Experts of a small language model: 9 layers, 11.2M parameters.
Below are experts of layer 6 (counted from 0) of a mixture-of-experts language model. Rows are named router (the router's row for the expert), gate (a neuron's input weights, with its number), up (a neuron's input weights, with its number), down (a neuron's output weights, with its number) and show model dimensions 0-127. Each number is 128 + 24 x the weight over its row's rms, rounded and kept within 0 to 255.
Before each expert's rows: "comes before" lists some tokens at least twice as common just after its tokens as in all text; "gets" lists some tokens that make up at least twice as much of what it gets as of all text. This comes from a sample of Wikipedia text that the model never trained on. Tokens count by the router's weight.

# expert 15
comes before: "|", "-", "=", "  ", "\n", " Team"
gets: "|", "\n", " |", "-", "=", "  "
router [178 119 101 101 155 141 119 153 114 125 123 165 133 150 155 146 154 130 108 138 149 148  99  66 124 158 117  94 153 139 126 166 120  87 101  97 138 152 140 160  98  99 113  90 128 160 113 106 136 139 106 117 174  91 153 175 120 130 114 140 126 133 176 126 118 161 130 116 167 166 108 109 167 106 129 165 152 166 159 115 130 138  61 118 117 144 176 113 102 147 148  99 129 134 149 104 171 139 134 122 113 155 119 133 116 111 128  96 107 102  94 100 143 105 109 136 132 115 140 140 142 140 122 153 146 138 106 133]
gate0 [140  77 140 102 123 101 130 154 153 142  69 154 165 140 129 116  95 163 109 111 156 188 134 135 164 149 145 101 156 158 134 158 117 135 148 116 140 123 135 161 109 120 145 113 113 147 117 109 112 116 135 132 125 115 152 129  69 111  96 116 172 148 172  98 126 125 128 100  92 108 127 136 121 132 139 141 158 151 143 189 132 128 134 119  82 107 129 102 158 126 119 131 105 128  57 114 134 161 103 144 142 109 141 115 152 117 165 102 115 155 119 116 107  98 110 109 146  79  99 117 119 163 158 118 116 146 144 122]
up0 [ 92 113 113 132 104 157 104 156 135 159 111 146 155 124 116 122 122 134 115 121 160 174 129  80 131 130 109 101 121 143 108 163 122  94 164 112 144 135 148 150  96  87  92 157 126 133 140 131 100 171 135 110 111 120 132 193 142 103  83 137 127 100 134 125 122 185 112 148 130 140 142 158 114  91 118 146 113 123 167 161 139  96 101 126 128 103 171 124 174 151 113 163 120  95  96 136 135 149 124  95 122 126 131 123 156  90 106 100  98 163 132  67 126 135 148 130 133  88 147 134 147 117 126 165 160 102 130 133]
down0 [101 122 134 126 164  94 114 156 138 136 153 116 167 155 131 104  98 116  90  98 130 139 174 120 117 116 138 101 129 129 117 184 150 123 124 111 155 140 128 102 128  88 139 119  90  97 166 118 130 121 126 154 122 122  92 131 152 142 116 151 101  99 110  90 111 131 133 131 155 104 142 177 114 109 107  94 127 169 102  96 124 144 124 140 160 141 158 165 127 140 128 168  94 124 137 177 107 135 180  79 126 154 161 130 136 183 100 145 112 114 163 114  95 130 141 137 157 126 146 121 116 159 154 126  96 146  83 150]
gate1 [148 113 117 102 148 162 129 164 146 118 139 146  97 167 140 107 105 142 167 130 117 127 131  78 149 140  79  96 135 134 119 117 126 134 114  96 132 137 171 148  75 118 146  79 151  80  92 118 116 111 126 137 132 105 123 161 100 121 138 107 145 104 124 140 116  84 133 139 141 133 127  85 162 147 112 205 143 158 122  72 138 131  94 144 115 142 189 113 120 144 121 125 128 158 136 117 132 173 132 147 129 135 123 113 134 125 102 127 137 107 130 105 161 132 151 153 111  94 148 159 134 136 114 131 114 184 116  91]
up1 [118 157 140 136 116 102 119 130 106  74  91 115 129 151 129 163 146 108 116 164 153 126 105 145 115 127 168 114 108 149 128 112 146 107 155 135 124 118 111 125 161 132  78 154 129 171 177 149 160 129 160 113 129 164 134  92 113 126 116 115 100  99 141 120 154 194 104 110 129 141 124 149 107 133 130  92  93 101 143 149 114  93 172  76 134 141 106 145 130  94 116 140 121 104 131 127 172 126 158 140 112 109 138 169  90 121 138  98 118 151 136 122 105 128  98  79 140 130 100 115 181 149 152 121 165 111 135 161]
down1 [115 112 133 123 133 115 124 112 121 134 164 154  82 115 144  96 112 119 145 138  99 139 140  98 116 115  74 118 117 127 108 120 119 186  88 161 117 138  88 151  94 111 122  87 128 152 114  78 139 115 128 120 131 152 121 111  79 153 124 143 175 133 162 112 114  81 113 171 128  75 137  86 170 110 128 129 177  93 161 130 124  83 109 111 103 106 145 108 148 127 164 125 114 145 103 100 146 147 119 130 130 136 125 124 154 130 169  79 134 132 116 151 175 126 126 128  93 102 110 128 131 125 124 121  99 158 153 139]
gate2 [140 162 153 110 141 172 125  96 108 143 136 101 130  82 127 149 153 126 115 125 191 158 134 113 147 147 128 124 147 111 128 148 119 166  70 109 140  90 138  99 135 172 112 131 100 117 137 119 115  77  99 178 121 102 140 130 170 135 104 153 121 144 143 147 133 149 126 108 106  34 134 135 169 131  99 184 147 114 148 146 131  75 131 123 106 132 170 134 157 133 126 147 116 123  99 128 128 124 145 129 141 122 107 104 112 108  99 145 130  95 106 113 167 110 136 119 129 133 147 112 111 129 125 101  98 132 131 115]
up2 [135  96 106 142 152 107 117 162 136 128 145 114 130 142 138 155 177 114  83 129 107  77 171 110 146 116 120  91 127 114 120 149 134  94 126 109 134  99  90 151 137 118 150 153 141  76 126 146  91 113 123 133 143 141 133 121 106 116 141 144  68 101 165 103 138 123 172 136 135 129  83 165 128 132 136 153 144 114 109 102 154 148 103 122 150 154 122 114 161 158 143 161 135 121 104 145 140  87 149 167 156 145 133 144 138 127 149 145 115 139 138 105 112 166  86 114 115 130 168 144 117 125  69  86  94 120  77 118]
down2 [112 113 167 127  97  88 113 162 140 122  98 141 119  96 118 143 147 120  87 139 186 110 125 125 137 121 121 154  96 155 132 116 166 155 122 111 118  78 170 153  89 149 144 170 171 120 155 193 120 131 126 105 114  92 125 119 146 107 172 154 106 103 154 149 160 138 149 124 132 143 137 107 140 130  97  90 120 131 114 126 141  57 136 127 124 126  94 130 125 137 144 145 145 158 115 146 136 158 133 113 121  80 149  96 113 136 161 131 147 151 169 105 122 146 164 105 144 108 136 136 152 169 140 109 122 158 118 114]
gate3 [137  81 140 130 160 146 109 152 167 147  94 150 119 166 149 115 139 131 138  86 105  97  99 120 103 134 126 116 177 152 167 147 127 163  72 118 104 136 163 150 139 154 103 115 116 117 144 122 172  99  98 134 135 103 111 141 104 120 152 131  90 122 116 134  69 142 182 124 159 158 113 160 144 113  98 151 114 120 150 139 162 121 159 132 116 104 123 105 116 150 156 122 144 169  85 123 127 138 155 118 109 135 114  76 120 100 118 114 139 114 110 145 141  97 130 113 123 154 146 135  90 148 118 129 145  64 114 147]
up3 [125 133 135 108 178  98 112 119 189 122 138  94 126 161 144 116 130 159 145  95  91 116 114 111 127 106 135 129 160 140 149 140 110 156 126 132 129 138 105 149 118 109 110 147 127 124 138 102 157  81 138 164 117 114 122 132 161 128 126 193  95 140  97 163 100 129 153 122 142 167 117 137 135  53 153 136 135 139 125 123 145 152  94 114 104 159 127 117 100 132 105  97 169 131 105 133 159 117 107 136  98 142 118 151  75 114 139 101 118 110 113 112 150 195 112  83 146 131 121 170  99 135 172 125 144 134 121 120]
down3 [141 150 123 129 133  98 124 142 158 124 134 156 116 110  86 127 181 118 117  77 109 127 152 115 132 122 154  88 143 173 121 135  72 174 160 156 134 104 130 114 110 118 132 149 124 115 155 160 113 123 111 114 126 150 156 107 126 130 130 130 125 131  69 102 129 143 134 109 130 181 154 134 148 119 164 160 129 146 139 132 146 110 141 129 142 133 147 184  98 139 113 120 118 156 156 166 177 151 132 154 121 142  84 158  72  89 117 138 113  75 145 111 157 133  99 114  84 128 121 163 146 123 149 104 154 135 119 110]
gate4 [140 120 118  84 107 128 150 100  81  88 153 143 119 147 136 127 140 121 121 149 154 140 116 115 106 118 140  58 135 117 194 102 130  76 151  86 151 138 171 134 147  80 162 128 141 127 103 130 138  98 141 127  90 137 101 136 129 153 119 117 116 126 135 106 121 132 153  95 136 100 148 136 146 131 117 157 101 161 152 111 171 150 114 112 127 138 183 167 134 117 112 141 140 154 179 134 135 144 119 170 115 118 109 148 114 141 164  97 117 112  95 136 143 143 124 127  94 105 144 126 148 113 104 144 174  85  95 140]
up4 [140 165 133 136 112 151 111 148 133 181 106  95  88 152 133 120  74 134 146 100 107 110 157 143  56 146 113 197 110 119  94 178 104 140 151 134 117  77  79 153 125 130 108  94 135 102 133 133 154 148 160  87 150 127 151 132 141 115 127 147 127  94  98 127 122 134 140 166  91 181 122 122 112 134 132 105 118 140  88 142 161 105 169 148  73 126 122 103 152 133 133 120 138 124 115 148 141 108 126 107 136 107 153 116 121 105 132 154 144 130 149 134 130  96 149 145 146 149 121 108 129 149 135 108 114 150 113 132]
down4 [109 125 160 139 137 110 179 127  93 135  85 128 117 107 135 158 132 121 122 105 143 127  93 117 118 120 179 133 104 123 127 167 107 102 101 155 158 118 117 175 177 116 161 118 106 164  99 117 127 163 154 138 164 121 121 101 122  87  99 120 133 113  84 129  85 119 119 108 116 132  87 136 179 144  93 118 124 164 110 125  95 119 137 113 131 164 138 114 131  86 126 129 119 117 114 139 101 157  62 105 141 119 142 157 139 157 136  81 124  95 129 141 124 125 144 153 101 100 106 139 115 123 110 101 170  88 149 140]
gate5 [131 129 155  90 124 127 130 110 136 132 121 190 108 124  67 117 113 119 137 170 146 146 155 104 106 101  92 125 164 129 176 126 119 113 103 112 140 108 105 114 126 144 163 131 140 162 146 123 110 111 126  99 161 117 116  82 164 183 140 134 125 118 189 115 154 122 103  97 136 128 110 112 148 119  92 164 186 144 102 143 110 151 120 148 129 180 142 120 103  86 140 115 129 113 104 158 141 161 113  76 129 103 118  97 144 122 135 120 109 106 146 151  97 123 108 118 115 142 101 132 136 150 172 146 114 126 111 152]
up5 [ 89 126 135 111 132 114 107 110 125 154 158  88 138  83 129 118 135 111 110 150 153 215 170 139 109 126 110 113 133  89 124 131  91 116 142 113 168 135  99 132  92 133 193 120 135 141 119 154 148 114 145 130 111 118 121 159 157 128 147 149 117 106 101 167 177 119  90 121 135 124  82 119 127 163 110 112 119 115 122  95 146 120 157 129 123 172 137 108 141 112 131 121 115 146 170 131 132 166 122  79 130 167 142 119 130 144 116 135 134 124 101 118 136 127 169 107 173 100 113 111 131 135 147  95 105 166  89 147]
down5 [121 115 172 116 119  92 117 117  64 124 127 166 123 130  80 115 101 109 135 106 148 128  84 137 136  89 157 138 111  92 163 171 126 118 133 135 114  91  84 100 170 127 145 132 137 126 111  89  85 117 102 132 131 129 120  90  96 139  78 125 106 150 128 131 141 108 110 132 163 141 103 110 105 110 135 118 114  95 157 110 121 111 141  93 125 159 120 139 170 130 168 143 151 115 125 138 133 140  88 129 112 130 168 110 147 154  74 165  95  97 118 110 110 136 103 108 101 143 108 147 121  94 159 170 118 115 128 114]
gate6 [148 148 119 127 121 129 102 193 111 132 109 152 156 146  80  91 176 179 120 165 102 104 111 115 136  97 103 138 169 142 138 100 124 139  90 112 127  84 131 126  83 141 127 126 128 184 121  96 132 111 102 109 108 122 115 121 147 149 140 137  84 107 141 122 124  87 154 122 142 100 160 131 125 136  88 153 150 138 170 108 161 138 117 130  98 144 117 150 105 108 128 136 127 136 148 136 135 147 109 154 116 153 133 114 170  49 108 123 111 146 130 122 183 117  96 108 117 135 123 138 112 150 132 106 124 124 130 170]
up6 [152 117 124 129 150 115 121  91 115  87 110 129 112 146 128 168 137 120  89 132 139 170 107  96 137 122 142  75 115 149 147 117 113 135 126 155 107 100 140 133 139 128 113 131 117  60 116  67 114 111 125 145 138 164 141 132 151 132 101 154 126 139 130  97 198 140 107 109 170 133 128 170 108  83 129  94 135 184 146 106 119 143 117 122 149 201 117 110 135 103 128 154 134 105 139 132 118 167 120 156 143 141 129 156 101 125 192 149 107 148 139 140 133 152 103 131 119 134 138 115  96 146 112 130 119  98 108 109]
down6 [118 115  88 122 137  61 110 165 110 133 119 119 131 123 187 101 135 121 136 105 157 109 128 119 104 133 143 139 106 136 129 114 146 117 147  89 128 152 171 193  94 137 146 151 111 135 141  92 160 147 132 142 119  94  98 144 147 170 127 135 133 154 171 103 119 170 169 104 131 116 115 148 119 120 110 155 127 175 104 115 129 157 137 123 138 123 129 130 109 116 144 162 127 140 117 137  93 118 129 172 129 138 124 120 160 163  89 136 155 107  96 157 137 100  79 124 125 118 150 115  84 179 158 172 121 122 134 158]
gate7 [183 127 153 102 106 117  95 126 116 140 137 150 136 167  89 118 127 113 102 131 194 126 127 112  97 156 136  88 125 133 117 153 117 139 120 139 139 120 130 149 112 146 157  82 162 146 100  77 124 128 101 117 145 106 134 121 122 144 146 155 128 156 134 147  94  95 131 112 135 113 170 159 157 134 148 161 173 165 185 149  98 172  93 104  91 144 139 119 176  98 129 136 112 103 134  91 120 114 145 110 111 102 105 111 128 155 138 144 128 120 147  92  98  86 113 134 125 142 158 140 110 111 134  82 106 130 131 108]
up7 [109 134 104 148  96 141 136 164 189 168 150 133 125  99 143  69  75 127 114 133 129 113 118 145 138  99 128 126 105 105 136 174 123  99 107 129 130 124 131 109 112 118 155  90 130 122 136 144 182 146 170  99 138 138 112 115 103  93 103 113 140  99 106 115 131 118 120 165 117 156 164 105 121 130 139 134 140 134 125 135 137 102 156 136 114 152 133 112 150 139 141 129 155 131 100 127 145 149 147 134 124 100 132 153 162 125 139 126 111 124 152 134 135 100 175 122 105 161 157 108 106 165 105  56 139 140 148  41]
down7 [140 141 154 128 119 131 127 108 147 133 141 108 124 160 140 138  63 149 149 133 130 121 118 110 108 110 108 109 106 135 149 112 137 107 115 113 163 167 136 124  92 151 119 100 140 127 132 131 144 122 152 135  43  97 170 132 144 141 123 164 156 119 104 128 164 108 110 182 111  73 135  92 141 145  99 162 125 135 109 151 162 121  91 125 147 103 171 131 110 117 155 149  94 142  96 125 142 115 125 107 123 111 133 138  99 123 111 172  79  87 159 124 160 162 165 109 133 104 110 141 114 119 180 141 135 123  97 128]
gate8 [134  99 119 106 125 149 117 100 115 123  90 165 153 108 130 173 115 120 116 129 132 181 120 107  91 166 127  75 156 136 134 138 124 121 147  85 154 127 160 118  86 128 137 138 108 128 107 129 136 141  89 108 148 106 120 146 153 173 130 129 115 156 180  81 147 139 140 148 141 121 123  90  95 128 150 183 142 105 146 111 133 157 105 123 139 102 147  74  90 129  90  85 141 126  86  82 119 157 160 126 110 128 137 117 117 163 139  98 114 120 111 103 142 141 126 109 136 160 150 136 117 131 135 151 149 102 118 181]
up8 [178  90 157 101 137 103 148  84 161 118 175 123 121 137 132 145 132 131 104  93 119 106 131 127 150 123  71 161 120  85 191 144 114 100 135  73 122 142 138 129 107 125 141 152 158  90 141 126 156 118 125 107 120 137 132 155 146 122 113 122 140 111 186 120 138 107  79 127 140 109 136 143 160 124  88 161 154 149  95 156 130 132 122 144 106 155 170 115 145 101 135  92  90 114 114 116 121 160 122 131 139 139 109  91 102 136 138 144 138 158 121 128 141 107 100 123 121 150 112 173 138 154  83  92 140 120  93 121]
down8 [ 86 155 146 154 122 151  98 127 133 130 105 112 110 105 145  79 168 117 140 152 112 125 120 167  97 143 104 153 107 117 107 102 180 135 125 149 135 117 138 152 166 135 119 122 153 123 169 132 128 146 119 133  91 194 174  80 164 118 150 144 138 120 140 135 115 139 168 151 136 151 165 164 132 111 108  77 122 174 185 114 120 114 134 131 111 118 102 138 151 126 108  93 129 164 127 146 105 123  93 139 123 113 145 136 154 142 118 168 136 138 152 107  91 130 119 150 136 121 135  73 163 139  83 129 130 132 142 139]
gate9 [121 177 135 127 127 143 160 149 132 122 143 133 133 100 107 118 112  92 111 146 134 169 149 146 120 139 131 147 133  95 141 152  77 151  70 119  89 108 165  92 144  92  55 109 122 115 155 116 119 176  98 156 133 110 161 126 136 143 113 145 111 120 135 126 108 149 156 131 144 120 131 137 156  88 102 137 126 177 168 136 100 107 128 123 123 156 138 134 148 145 197 114 132 181 154 120 138 146 163 136 117 127 143 113 166 136 112 122 100 140 128 106 103 105  88 115 125 114 148  92 144 123  98 122  93 133 148 102]
up9 [102 126 113 117 168 134 133  96 130 127 109 153 123 156 164 137 129 165 133 110 157 142 157 155 130 170 146 111 162 126 111 148 125  95 103 108 131 110 188 192 101 129 101 120 155 112 101 121 154 124 119  81 125 128  99 157 112 122 129 107 148 117 159 126 130 102 149 137 107 139  86 149 149 120 151 132 139 105 106 182 130 135 137 160 135 112 115  90  90 119 140 120 112 148 143 163 128 141 138 130 142 172 104  52 130  87 106  83 127 124 136 117 140 166 101 165 105 125 127 156 129 135  90 137  96 163 118 125]
down9 [115 122 153  83 170 119 153 112 147 137 122 126 160 154 139 120 129 170 123 135 138 176 133 150 127 153 154 121  97 125 113 121 155 140 107 120 115 133 122 166 119 128  76 165 103 119  84 131 124 121  99 127 128 139 144 150 118 120  93 114 100 115 145 155 106 118 146 133 156 137 127 116 117 113 173 127 112 134 133 111  77  89  78 113  68 121 131 140 114 124 177 114 139 116 113  93 149 118 104 125 106 150 148  59 122 166 141 128 157 175 115 105 132 198 116 122 108 102 144 155 123 120 121 144 108  82 106 125]
gate10 [115 128 120 163 164 102 148 120 149 155 107 142 161 139 142 121  92 124 134 108 144 125 120  92 106 154 116 145 126 149 145 123 124  94 117 140 129 107 158 141 131 126  76  95 131 149 136 122 121 127 128 112  94  99 157 172 160 173  91 117 168  93 162 127  91 132 134 110 141 172  99 103  78  94 140 196 170 144 138 113 128 121 165 121 121 147 120 108 137  98 138 127 123  84 112 107 173 154 151 122  86 106 135 116 140 107 136  83 136 132 127 111 142 139 117 155  79 157 178 141 111 149  98 125 141 120 141 128]
up10 [102 148 125  75 100 192 117  69 134 201 151 139  87 101 117 142 157 112 126 155 130 110 172 159 171 111  94 152 126 148 136 129 125 137 100 140 148 122 149 115 114 164 145 177 121  93 123  95 124 133 137 110 112 101 124 114 132 115 112 157 111 111 127 118 139 113  75 107 126 127 157 134 185 135 108  88  88 113 130 166 114 146 125 137 130 144 122 121 138 129 118 133 136 154 139 148 113 151  86 119 145 149 133 157 149  86 120 132 134 161 142 134  88 146 138 128 149 165 132 115 120 129 137  99 126 153  95  97]
down10 [125 144 124 124 122 101 137  96 108  82 146  84 113 135 150 134 125 177 162 157 139 102 129 138 113  97 133 133 101 130 154 117 148  91 133 108 146 106 145 184 115  90 144 131 167  95 136 123  79 127 156 105 124 109  89 126 131 103 123 101 126 156 145 133 115  74 103 109 128 142 115 134 125 168 116 130 101 129 129  83  92 140 102 175 123 165 134 117 155 136 176 173 116 116 118 147 135 112 125 117 107 140 151 140 127 122 148 131 105 102  85 162 123 135  92  88 147 147 154 114 157 152 105 101 108  80 104  94]
gate11 [122 127 129  78 160 123 149 100 145 132 110 141 127 140 124 120 134 139 100 160 137 125 114 107 104 105 152 110 136  86 161 143  92 186 135  80 116 113 143 102 148 163  80 115 134 119 199  94 105  89 108  78 169  87 161 131 142 118 152 129 147 145 142 124 198 149 108 155 133 160 116 138 121 148  91 140 127 138 134 155  99 157 140 165 114 127 156 123 149 152 139 117 122 108 130 126 159 119 112 105 102 135 102 109 117 136 154 123 114 119 145 144 111 132 154 127 149 137 141 133  64 111 128 156 108 110 149 144]
up11 [164 118 110 138 123 117 162 102 104 117  75 145 134 130 161 132 144  91 182 127 102  96 155 162 122 159 110 144 169 154 153 144 144 154  82 108 123 118 117 139 137 150 138 177 152 126 123 138 133 118 147 143 131 134 118 108 132 125 118 155 160 139 110 127 135 118  95 146 136 150  89 139  78 116 105 131 104  82 162 107 129 108 118 148 145 102 152 112 150 164 110 104 118 143 128  89 129 164 132 130 154 179 136  91 121 117 138 144 111 105 107 130 129 143 150 118 142  98 116 115 133 160 112  47 126  92  73 138]
down11 [150 102 124 147 114 151 189 169 154 126 125 113 102 119 130 112 136 102 145  84  76  80  81 159 161 116 115 131 159 157 116 140 126 126 163 150 130 130 137 108 129 108 122 120 117 100 127  98 140 143 132  99 128 138  97 103 100 139 132 106  95 160 128 139  72 171 143 135 127 121 106  92 122  89  95 139 111  90 162  93 135  87 157  76 135 113 104  93 138 127 124 132 169 138 126 127 158  99  76 128 150 132 113 151 125 119 151 154  96 105 129  93 139 141 132  90 135 140 152 119 162 140 138 125 130 125 162 115]
gate12 [134 115 160 119 125 164 143 147 136 102 163 167 133 153 161 157 114 122  86 119 187 130 118 127 136 112 122  79 119 145  92 104  83 127 183 125 115 122  95 182  88 101 110 106  97 148  97 126  92 156 114 102 158 121 163 126  93 136 140 114 122 137 157 116 118 146 118 168 120 137 180 127 115 133 105 136 167 159 102 119 129 124  91 119 132 168 138 148  99 136 143  86 107 111 115 116 114 118  93 148  90 141 151 103 123 165 114 121 156 131 149 111 121 128 106 135 149 116 186 127 113 101 155 133 132 133 135 110]
up12 [129 105 101  89 114 154 115 133 108 123 150 131 140 150 153 155 147 113 103 128 126  98 178  74 146 129 103 107 150 146 112 120 108  97 122 122 131 141 164 131 155 115 171 128 102 128  95 150 112 102 141  90 129 107 140 147  82 164 117 121 161 138 153 189 110 122  95 130 115 130 115  58 140 131 135 172 141 164 140 163 147 129 105 151 133  73 181 115 128  97 166 147 154 111 148  86 125 127 120 136 122 175  95 140 129 103 146 111 133  81 139 118 119 121 121 124 121 115 116 137 117 172 137 150 153 146 124 122]
down12 [110 173 130 149 136 111 119 158 121 110 104 113 146  84 106 143 117 111 127 142 153 113 132 154 112 136 145 144 133 171 125 129 108 111 151 129 139 147 100 163 156 154 137 101 126 115 138 121 103 119  60 157 148 105 157 131 154 110 100 128 119  83  98 134 153 142 153 128  91 105 130 144 151 119 171 140 137 129 189 136 117 145 150 104 124 103 124  88 120 141 121 158 116 125 101 131 134 127 137 105 134  95 115 126 151 125 115 163 140 112 116 134 101 120  54 136 205 148 132 127  87  80 120 126 101 175 140  95]
gate13 [152 106 121 100 109 115 149 128 162 150 123 116 147 178 163 174 144 104 155  98 134 161 160 125 136 128 144 145 145 122 100 164  89 119 133 135 155  96 115  87 117 139  70 108  92 120 150 165 130 140 101 137 125  81 152 121 115 160 100 130 137 134 110  86 131 184 123 115 142 123 132 141 145 134 141 130 153 141 107 148 147 135 110 110  97 120 170 131 122 117  60 101 124 131 148 142 106 119 101 147 139 124  88 139 137 143 114  83 139 166 136  98 129  98  79 177 140 144 121 107 118 150  87 153 128 129 113 154]
up13 [138 132 113 149 119 128  99 129  88 168 122 147 127 108  69 127 116 152 131  95 167 113 101 133 125 116 142 117 112 112  96 119 164  96 156 131 166 128 133 138 126 139 149 161 132 127 144 133 118 117 183 133 148 174 156 126 149 151 152 139 127 137 123 128 120 108 111 121 146 147 106 172 142 161  92  92  81 162 136  80  98 130 117 106 126 110  65 125 101 120 156 128 129 141 143 143 130  80  94 134 122 127 151 137 124 174 102 131 116 122 171 141 111 151 137 152  81 106 118  94  58 141 115 130 147 135 149 156]
down13 [162 137 129  82 118 150 181  79  97  89 138 108 118 116 133  69 168 138  97 155 137 131 165 107 158 135 113 144 127 144 147 163  76  77  88 124 119 101 100 105 101 123 128 151 147 121 127 115 144 107 166 131 143 143 163 150 151 146 108 105 149 130 128 145 123 128 159 101 149 124 113 114 169 126 175 117  89 115 130 123 108 126 118 134 118 151 163 146 122 148 161 134 119 119 136 130 112  74 138 139 118 137 152 110 100 140 128 134 111 179 111 157 126  95 106  99 118 154 165 123 114  95 166 123  89 125 121 145]
gate14 [136 117 172 107 126 137 100 148 124 136 164  93 156  93 140 141 139 120 129 107 173 133 117 133  91 132 181 151 135 153 151 158 109  87 103 138 163 124 131 141 163 130 118 140 120 151 130  98 132 118 149 150 190  88 175 155 122 110 143 102 110 105 147 129 126 127 109 142 135 106 125 104 130 149 144 182 150 183 123 173 120 108  99  78 148 106 123 121 170  99 128 130 146 126 101 158 109 122 115 147 126  98  93  86 127 133 109  92 127 115 106 145 131  94 110  92 142 107 109 137  90  92 148 154 132 152 123 149]
up14 [ 88 180 121  96  95 104 130  90 135  98 142 136 120  65 150 125 140 106 132 132 136 130 109  96  99 166 139 113 116  94 148 122  72 110  99  88 109 131 120 138  95 151 146 123  79 188 124 142 124 115 126 157 156 154 112 147 173 134 104 125 115 130 143 101 151 153 132 165 141 159 128 104 159 142 132 122 168 111 143 125 167 101 108 159 155 150 130 104 108 145 155 129 129 144 146 180 148 128 168 169 137 145  75 114 116 137 115 109 134 133 145 127 109 134 109 126  92 128 153 130 110 131 100 134 118  92 147 118]
down14 [185 120 155 162 171 138 161 121 157 123 132 130 113 127 142  87 125 128 114 123 139 119 130 119 108 183  98 109  95 113 151 146 131 129 142 104 109  83 171 132 165 157  72 110 132 137  80 137 112 119 135 126 149  85 114 135 110 113 110 118 138 144 127 106  82 145 158  91 108  94 123 140 161 137 139 147 113 117 176 118  95 123 121 129 103 106 126 175 128 124 128 167 165 106 167 118 118 111 125 120 101 117 103 183 136 139 153 112 100 159 156 141 177 117 113 139 104 152 156 102 154 130 119 102 109 154 131 126]
gate15 [156 149 184 148 135 154 133 147 127 131 112 146 110 135 111 111 123 143 136 134 125  79 136 146 110 132 133 123 146 115 112 144 108 130 148 101 117 129 139 109  90 101 158 110 121 127 159 155 148  72 122  99 154 106 134  95 149  76 134 123  99 166 128 157 124 114 134 144 127 157  86  95 146 125 139 144 176 149 134 149 112  71  91 112 114 158 124 125 147 113 150 117 147 120 106  96 118 183 122 106 139 116 122 115 152 105 109  75 132 127  75 138 149 153  94 126 122 125 124 134 142 152 107 194 137 121 119 194]
up15 [158 173 172 139 149 137  97 114 161  97 120 123 136 117 142 166 128 123  98 126 166 138 156 124 119 102 119 112 133 130 132 138 148 114 138 138  88  88 132 105  92 171  86 138 127  89 143 149 159  97 122 114 175 111 149 167  89 114 153 149 147 163 130 107  99  85 184 132 184 122  92 147 168 153 105 132 129 122 134 131 131  90 121 112  86  99 125 128 126 158 157 120 141 130 141 113 107 110 122 141 147 168  79 111  83 152 139 139 128 124 157  87 155 119 154 136 109 114 141 115 114 121 148 127 118 132  95 126]
down15 [160 156  94 153 116 106 130  96 140  93 157 150 131 116 131 133  56 108 109 165 117  94 103 112 148 123  84 122 126 107 121 164 177 155  86 101 107 145 108 116 141 129 126  96 135 139 127  90 103 141 118 118 134 100 152 133 131 128 143 128 125 153 194 131 150 102 129 136  97 111  98 103 119 148  86 132 140 101 142 152 105 167 160  97 120 182 133 152 102 184 167 138 141 104 104 113 111 127 123 109 129 101 131 107 105 158 115 108 124 114 160  98 130 114 117 108 165 107 144 126 108 155 137 117  96 152 110 133]
gate16 [ 84 142 166 122 114 123 166 142 105 121  69 174 112 120 120 174 145 131 149 129 149 127  73 151 116 108 146 118 124  95 125 131  98 147 144 129 137 129 139 136  79 148 140 157 154 168 122 113 147 101 147 133 141 143 164 136 150 161 137 129 138 176 130 118 158 103 102 117 136 106  90  79 112 158 129 131 139 140 143 105 139 145 108  99 127 108 134 114  98 114 119 107 111 132 134 101 165 106 131 141  80 142 128 129 128 158 116 104  97 168 155 165 149 118  70 138 120  86 145 129 102 155 107 174  79 125 124 111]
up16 [157 136 136  90 110 141 107 156 114  99 173 167 128 157 108 128 137 132 127 129 149  83 119 111 117 128 110 121 165 141 167 137 106 126 124 107  87 139 135  96 105 142 159 147 147 109 150 161 113 101 169 136 134 103 130 167 173 103 143 128 161 112 139  67 152 169 124  93 152 104 146 133  96 112  89 147 142 158 124 140 120  99 104 118 103 159 118  96 150 117  78 101 168 111 108  95  96 138 122 136 152 106 135  88 131 116 133 161 115 165 152  82 159 136 145 122 132 103 130 112 147 151 153 119 151 162 120 126]
down16 [ 83  71 174 139 111 139 142  90 119  94 134 122 129 103 159 134 126 170 143 119 153 128 148  96 137 122 159 160 129 115 133  89 130 131 121 129  91 116  89 145  96  90 136 145 144 108  96 104 116 109 116 119 139 151 117 203  94 154 138 161  69 130 132 103 123 165 135 145 156 122 163 164 115 120 143 168 139 117 120 128 120  99 155 129 104 106  88 119 142  77 113  88 120  95  99 144 114 152 124 152 115 151 124 160 147 119 153 146 135  89 152 122 111 142 143 118 135 133 134 137 138 147 103 114 125 109 176 119]
gate17 [ 97 135 187 134 146 151 118 139 125 123  84 108 134 119 105 117 182 111 138 102 137 137  91 118 137 126 114 130 117 113 149 150 127  98 157 130 159  97 127 119 159 155 140 129 129 160 134 104 110 142 137 141 139 143 140 160 120 124  81 109 132  98 175 135 126 149  60 136 132 124 120 132 143 117 186 117 144 122 147 127 132 131  69 124  93 111  96 143 147 132 102 145 116 160 114 106 136 182  98 121  79 162 128 124 121 129 156  98  93 165  87  89  75 168 131  99 148 124 138 108 155 126 129 116 108 134 131 156]
up17 [100  94 145 142 125 104 145 136 148 132 134 117 142 102 105  82 143 149 111 152 124 139 114 149 142 122 123 157 142 156 131 148 112 120 157 118 147 147 130  55 156 135 187 134 127 117 139 131 101 142 172 143  95 143 124 154  71  91 104  93 117 145 170 115  76 110 132 174 105 142 129  97 164 106 144  87 126 105 137 120 132 167 110 134 167 140 103 134  89 156 114 121 121  91  95 106 145 169 101 110 129 149 136 109 120 130 143 143 141 150 133 136 119 159 113  76 142 161 126 120 137 147  94 103 110 124 154 160]
down17 [100 143 133 136 114 125 116 149 160 178 168 139 163 122 140 126 137 181 163 141 160 137 131 145 102 109 137 123 122 147 123 145 135 123 117 144  98 130 146 107 132 107 109 119 107 107 131 105 130  95 112 123 126 132 153  66  80 181 129 144  91 153 162 103 111 137 150 122 136 102 128 153 211 135 157 120 122  89 123 142 143 157 114 164 138  92 115 112  95  98 125 148 101  86 137  95 137 151 129 134  77 143 103  96  88 103 102 112 142 127 132  92 161 155 134 130 101 139 137 132 121 158 151 120  97 144 131 102]